From a checkpoint of a small mixture-of-experts model trained on Wikipedia.
Experts: 32 experts in each of 13 layers, 48 SwiGLU neurons an expert, 4 picks a token, a softmax router.
Training: a variant of Muon for the experts, 269M tokens.
Below are experts of layer 8 (counted from 0) of a mixture-of-experts language model. Rows are named router (the router's row for the expert), gate (a neuron's input weights, with its number), up (a neuron's input weights, with its number) and show model dimensions 128-191. Each number is 128 + 32 x the weight over its row's rms, rounded and kept within 0 to 255. Numbers have three digits each.
After each expert's rows: "gets" lists some tokens that make up at least twice as much of what it gets as of all text; "comes after" lists some tokens at least twice as common just before its tokens as in all text. This comes from a sample of Wikipedia text that the model never trained on. Tokens count by the router's weight.

# expert 30
router:103111098119145160106127139135096093127118171106135091092143064128118096054105103186112173149093165178115157105157166147144074141180156099200079171109134144120154144151107101144122130096113108
gate0:103091076129114106149168157201097125081110129056135110133113139156160140040079093147132082168137152108136115154090171145137086133133134149212123162149067107088156120108095105136150123202159074
up0:086076069133159104175109107188179126140183128133109135104162142142124174171184132117123140163154094117118150133083186091087100121148176138097094101184165199109189070107190144175049089062124079
gate1:129111137175132225134175143143111159132120136112152144080138076116112071080168128106136141135104137138164110133100141083090108097151151166207108164156094123057131151111121142079138121172100141
up1:097095093135130095114116123108131165146124144161145191162118163179165188057124194099059106171131209107120138106131140132140155106163129127074068067139198138152150076175055144129118139165066136
gets: "-", "–", "%", "°", " (", "′"
comes after: "0", "\n", "7", "5", "4", "3"

# expert 29
router:118076090147109155138155166131121141152146206137095138139093130151162135101052148131138129151105070159093140144075154090125167120104129126202078165131098110102146129135182081063156107098152158
gate0:137079137092175096119156124138078142148111129039084108113121115112120144088069131123143107121110168127145097144120127141139223156106118149161160124096127105118124122084140101184115163117106141
up0:140104133173151143144090075159151088110120060128127115208071147083085108103132220139155088081139159069161133096132117125140176039125044109140181100109168095120131119165125169131130126129108152
gate1:098099081106170135170045126126135099133113143094076178146122091128137137114139106059184114131150104095106155123104149124127143092120126085133100096126134127137125090132077106101142140115117150
up1:097090131168098107167158131141180162089092213123108164109112113138170132059191098070058113099144154074075178128111136079116162129106102168096108116093104150147109069137125038174131116199118087
gets: "0", "9", "8", "5", "6", "7"
comes after: "1", "2", "3", "4", " his", "s"

# expert 14
router:151069168129143120084141122121149121123139120043154135178178091117191105136124149140129082099120148097117077139138107139161142177144139196101091100092161125115139150104121088151131172131105135
gate0:144156135104120105148125133097171073144157100139136117045091126111128119193126080135150122138148142099143119133168075077154165162073114148176156094120083120154133164105165125061087149133175151
up0:108066130105124140121162093111133124096136094112158111116165162151139179109095145134122105136149110151189141104149133121127200122086181136140160074145060164172119132117150133080130162138113124
gate1:112174127062152160115152108160109141154097176110132162078146106130155142071198128113140133096096107093139132106148151101137195086084185158125130117147174155052134157131066131099128147139100054
up1:118112155093148154144125153163112146146156107103093098098115152127166095061209139109129113111145137118124134176129098141166119145114146161133102089157133091103177122139137132111159128153134133
gets: " |", ".", " to", ";", ").", " for"
comes after: ")", "0", "%", "3", "6", "4"

# expert 31
router:138178065087103104113058090182151126176105103138084131189134150153110152124129134138121052078148121056102128121123121120157116148157096088145176168088162178157131160088121154149135088111199125
gate0:165130075165122079085142119188137147141134129124129117153098116141196109146159108158163159156127167103083141135141142069103091113132159120083089097133151096133105130129078085070118140146090117
up0:119105117060117126128069132136123153163148141157072152128133189143143106092078113111155155141115161148094088158142128117150125127095165148131147122151148165113106110149132132091154110137135189
gate1:167111133120141061136084155151141098107133129191196078141105135114118180164162160115199099103152128098110154146126103103109094122140054120110165102083136177122151156083141126121119119183160113
up1:164180125128157053152146124111097108098147159083130145128134146137124112141115167118151126175124097121147177140083095130149141131142125129126068165167110124152127167141110171150163173153123153
gets: " ", "1", "2", "3", "   ", " †"
comes after: " ", " |", "|", ",", ";", ":"

# expert 21
router:142189170132132152138150124114148154133134161111158130099178181016084192150149147145114096099157146167129148079134117084104088153099023109138135120133130119124084150061195174113083096102149150
gate0:166148149152169155149054078124086134158120137151163139137124138083156090138096096171108121106167151123075119089175115209127120136101152154114214127130114141140084131094090146056102154083190074
up0:078063069138127025141120143139124069093146170108163189081134139142178088142118170094113088070121117098154130147152113140153194145083100135137163130105183140123157098114165104095159105128153093
gate1:117069142150124160200099134083126121109094118097140137056112086110092104113184115119127115137169106118085131113100118082138143062156083094163182105148085107111086130094106198113184135136081100
up1:090132093087121148172088145118194107101170135074093091104133092105118111104177140131129102129208153105067152167161115136076099090112094116151159111155119118167107119120069098121142124150124150
gets: " (", " ", ":", " out", " +", " with"
comes after: " |", " to", " is", " /", "^{", " are"

# expert 19
router:119196166100131115101071158127178119120134092076129159113124162164110150133191106129123124147146089121114037073109116167126102118165121136087123125122098154125119125123149144153077128106135151
gate0:132208166184103174139092131181139145130111125108139138123068112147142128127185117140134119110146118155085106133139183111097087120132136098147030159102122130088107114075116157161113153211184067
up0:089135075150138100138145110163136083186177089080174136148131115131125124170099162083094118117136117148144153170136105116095101129098134127120117187164142075059158099108109175079102107190171103
gate1:147124109163127156141096107155117057113186105102147099146114140153134175110118143167087136123135076120144144092099129154143099180064181155117155089135108114104095121111173145119093173109142098
up1:146163177126121191108100115109153153114149135067099155135103141124134127169102105126100146097143111147152159121153127183088019171157182148081151105135141136152088133144141104103118132087061073
gets: "1", "0", "2", "9", "3", "4"
comes after: " ", "2", " (", "1", "–", "-"

# expert 0
router:143134119095114121113103135126120110147154128143121124183145126146142120062142128112193113127119117157120143145127166159142163165071136131182094125141115145170161145124098061109114084114189158
gate0:103149120136075151121118132133119137147104112096176142122096145122157168244049118149146183061124069116159134168132171150137132125152075116140239100187167173144092136133149141149112134091070127
up0:181038120165105120076148143119169143098178168112125075120110083157088093150152150107168127131133149124155127103126093102130137134094163100102190103153122160116180118187126156088130187188147155
gate1:138083115125132183118119117119191166132111168093134139214144141142110113167188124166099125151121127136096101123157153090137131118110099155090122117132089142106086067113143170118106117097134105
up1:157103107152149167159168194137110116130125110037133094125100205185107126091114092077079113168151124126123162101154117156141017097124105119099141116115116141173138107125176103111133109102126082
gets: "0", "\n", "1", "9", "8", "2"
comes after: "0", "9", "2", "8", "1", "7"

# expert 5
router:128165092148123129145066130159166124118120142096159123104178131159127061151100145131091144128132164141107100111081135143172157103107124179102165120097095158148081086122130132050080155131163127
gate0:162105125157197142149080113127107088126117171084131096141126112131101094117088166147102159066138081165136109118160069180142079091197119091101091111142189116106153100138102123109075089101151161
up0:156138136167105093147157123163084144148125143138144121126145092127175119142129141173062200156183087099137110113139135157107131092149124168161108095122087144095124072126084126103084119123126155
gate1:084107096202105080149119112102109132156138101161125154108140117099105133142104113159089178111127121135134114106164101136137146128114124156094098123131099149165094132137128139118109138127100133
up1:148144118189154136145077118073089058137112176141128129137141164109156114111055116114126126122110146074167149133166092092123181165161188142135189137155129148099081174141169133080109088182160090
gets: " the", "\n", "'", " his", "s", " its"
comes after: " of", " |", " in", " to", " on", "'"

# expert 3
router:161161175144158211123140178142060157140094150155142127082143107079184110173108218113156178166118111169115079123086112098164045124130132143186167125142132127140076156141184121122144163141150161
gate0:072025128095091124140135112129148128090135154141092165189177107112135107139158092092145139133091160115076135079130100134126145141138182123116135107173108175120158097125081148136095115116088091
up0:146093112134125154136096106139161140101115085141045106154176087117117082091135135178152142080159131107106154076094132146159080129113113118111127157144129132091118130170125156095102095137110116
gate1:186135116122106097136109144147082080118124101175111173070138147137196136180090154196115156120149109126103080092127113178099102064120149145178113130060170143181107154123147130139071091160162083
up1:113108146155109110088128143119140146141142132168085143092158190128112127074230128117140120139140171118149072109170148160105106148145177121110176138107125105160206136046056165152141144185158122
gets: "9", "s", " a", " film", " game", " city"
comes after: " the", "1", " in", "'", " of", " The"

# expert 9
router:148112107138154134155153111165087092159126144099195109111153133089087160163147133163167125176146117108100073173189134128070170110104089078097176134132105166149163090139111140143187117126054118
gate0:117171069171161105095133132094125105111205174140146188114162157089171152111139151081139154154079126160146156111112163132152196156114068162106108185126026082105137106125107066060143144100085135
up0:047117098131102161096130127149102128126149116157141149200146101096156101123123168147120104071145140118143148143124190150130163087140102134147080127126157169110126179134113186145128119107157078
gate1:149115103181147121145120153097136124132154147076155167093163134079133168150192178094103160105130092146112163090107080101116107082119105106097132058161138186127127092119152175109132154167128160
up1:104190122112106103114140114142104165200145125114122111082162101152119127127153131117106171118087158135042125121165106178126096168150095110131105073170184226085094076122128089128097173157131127
gets: " and", "-", ",", " of", " by", " to"
comes after: "\n", ",", " is", "),", "ed", " known"

# expert 8
router:110093123127140122115142141143097106146200143143121158193073133129184106103197142169111090132138092144113140048123178147164120094102080098147134142073101156114154165147167146123078050112166134
gate0:112080117066145146153126120143116154140089126133150115144141198095140095122119153129107141092160094117136123129117128174122123130155113131104148096114178089128144123150163071100117153121128135
up0:142103096144082098122116111139067166110130144144149095128090082118165098184128142143160102131135120133108116097133072138127208123140181136122174151145101134122081136100172102114120159139122128
gate1:120159110116117110132132116090159113156125128087099116148105124173166156122117095138143139129122136188141134135099179099100132102152079140170198115146153152145161086120055066081152161112122131
up1:167176159146091105108148084112134143176158156070159151056133127092158152145124140133153126137135107075097119130141165167114181158119186104128155106093082105182111161171134092166156093138098071
gets: "0", "5", "3", "4", "6", "2"
comes after: " ", "1", "2", "3", "5", "4"

# expert 6
router:162115210181118068160135117126146129164123079104081152120171166170156127205106089143184146154099134125132108138126123142148202137130146172168096124119121108132112139135171116180098101119155107
gate0:255120140159169103142109127104208111099138132163149155085134128083159170077115127153133161142130114209134074117141152060132163092116094121139130083151150163142124116111099110145132151191154114
up0:178148113075141127117149121196120115147130116097149133178157100125146197117094165074073127118143107161140142155129097094112042142133204117176118092134173160112154122151143180149089123144053098
gate1:194110171147151200164183125105146146154133113123097136051145128104116168212145090119116165134164091189183101123108129115145108114164089121095137152138102153152160156182144140179163141132117144
up1:109162109064163135082054106179137094106146112078181128147105124144112207074112133124162103112135113094126179156159140137122182119084122137105148083169159137175083114149088080086141163104098116
gets: ".", " |", "|", "-", " (", ":"
comes after: "\n", " No", "\"", " U", "S", "   "

# expert 20
router:146182183144162107120145148145130202107163110098137136129136079109112156119079120082155171148078203107190186119154142122100134173112121097110133133088166095134127094095078091069114157108099119
gate0:057104146130122144104129112184152119114120132120173086145127149207172114132112125131124162093147114160111114139172162176136131174147198129134148092122128112127151236154123079164142106092082147
up0:068122193116101178165171124141158119068057123090144164108088064155122147097175103083140093082143195141112102165109178066134134147117126115138086151155167097127147123117111146167111123105097165
gate1:146068164093096137126116167108102140127096076155147171096138157142137107176099076145133160103077147062200155149117118134133083116118141120129133137127152127140127113128140092117113130097124157
up1:111143079154108132135109129128119079158134147077138128135145111149103077000140123138139131159116145110155129163121154095081129144125180129104105085115142129118132114134140145124132126106168132
gets: "|", " The", " A", "The", " D", " B"
comes after: "\n", ".", ":", ",", "-", " \""

# expert 1
router:228084103118105152146130117148119091121103109148115179156104140144147125119058127088127139105115113162127164140136078054101126104127169142165131181165172193129152072147090167153119150086125139
gate0:173084113124194037142108173134156065162105094126188150149072094144144085166104148144140109116151094110078141142122083152105156130110109087176142159146116144137149145104178077129172195182047101
up0:121150145148139140129135078140140129130112059146104190119123166115125142040091104130155097120099076098091105106158091098102097081109151104149121129093145189100152162116140226179153144171065075
gate1:100123104174160124142142134129126154124092087140132109129067158121129165118118152139136052116104221125131075165129106092108174122114157124142147147105140118118120115139136167143154126131142158
up1:106124181125106134100129169130080145103171189193127100080119129106155137129146153167124148164088073123071160133108108170121157127145191182159132143109161192147163110188158067105102162054083149
gets: "\n", "==", " In", " He", " It", " The"
comes after: ".", "\n", "==", " =", " ==", "==="

# expert 26
router:159083164158113083173131095167079209164125087163082121137058147183161131190184151113121110134116078037126113086094150114104136096109197153121194102126073158102133126154152138192090114176077102
gate0:102094110106116145140139146148097157128134085139169149141134123105138158157123153134122112137135114056118075176169098150091143138128139116107082142092091102100201093113120091155072161127146170
up0:117161173098124170148187142133158137125120129150079076016124092126127095113112118228139180115136179122103136135092128176133128124133124119185094194159117168091133142137152164137181104139106144
gate1:068165170221084107146185105136164092122092112149086085116135136098122155122159132153116137148116068049145111084169131119131151107090085104075120113124039110083106084166095198129201115132078130
up1:097198090166112187087168140185110094168098136072151113168120156116064140085091149149173118155094150179113119108123131158136128150118106172128117094118080096158137161182147150127120161109117104
gets: "1", ")", "\"", "ar", "or", "er"
comes after: " ", " The", " New", " York", "th", " World"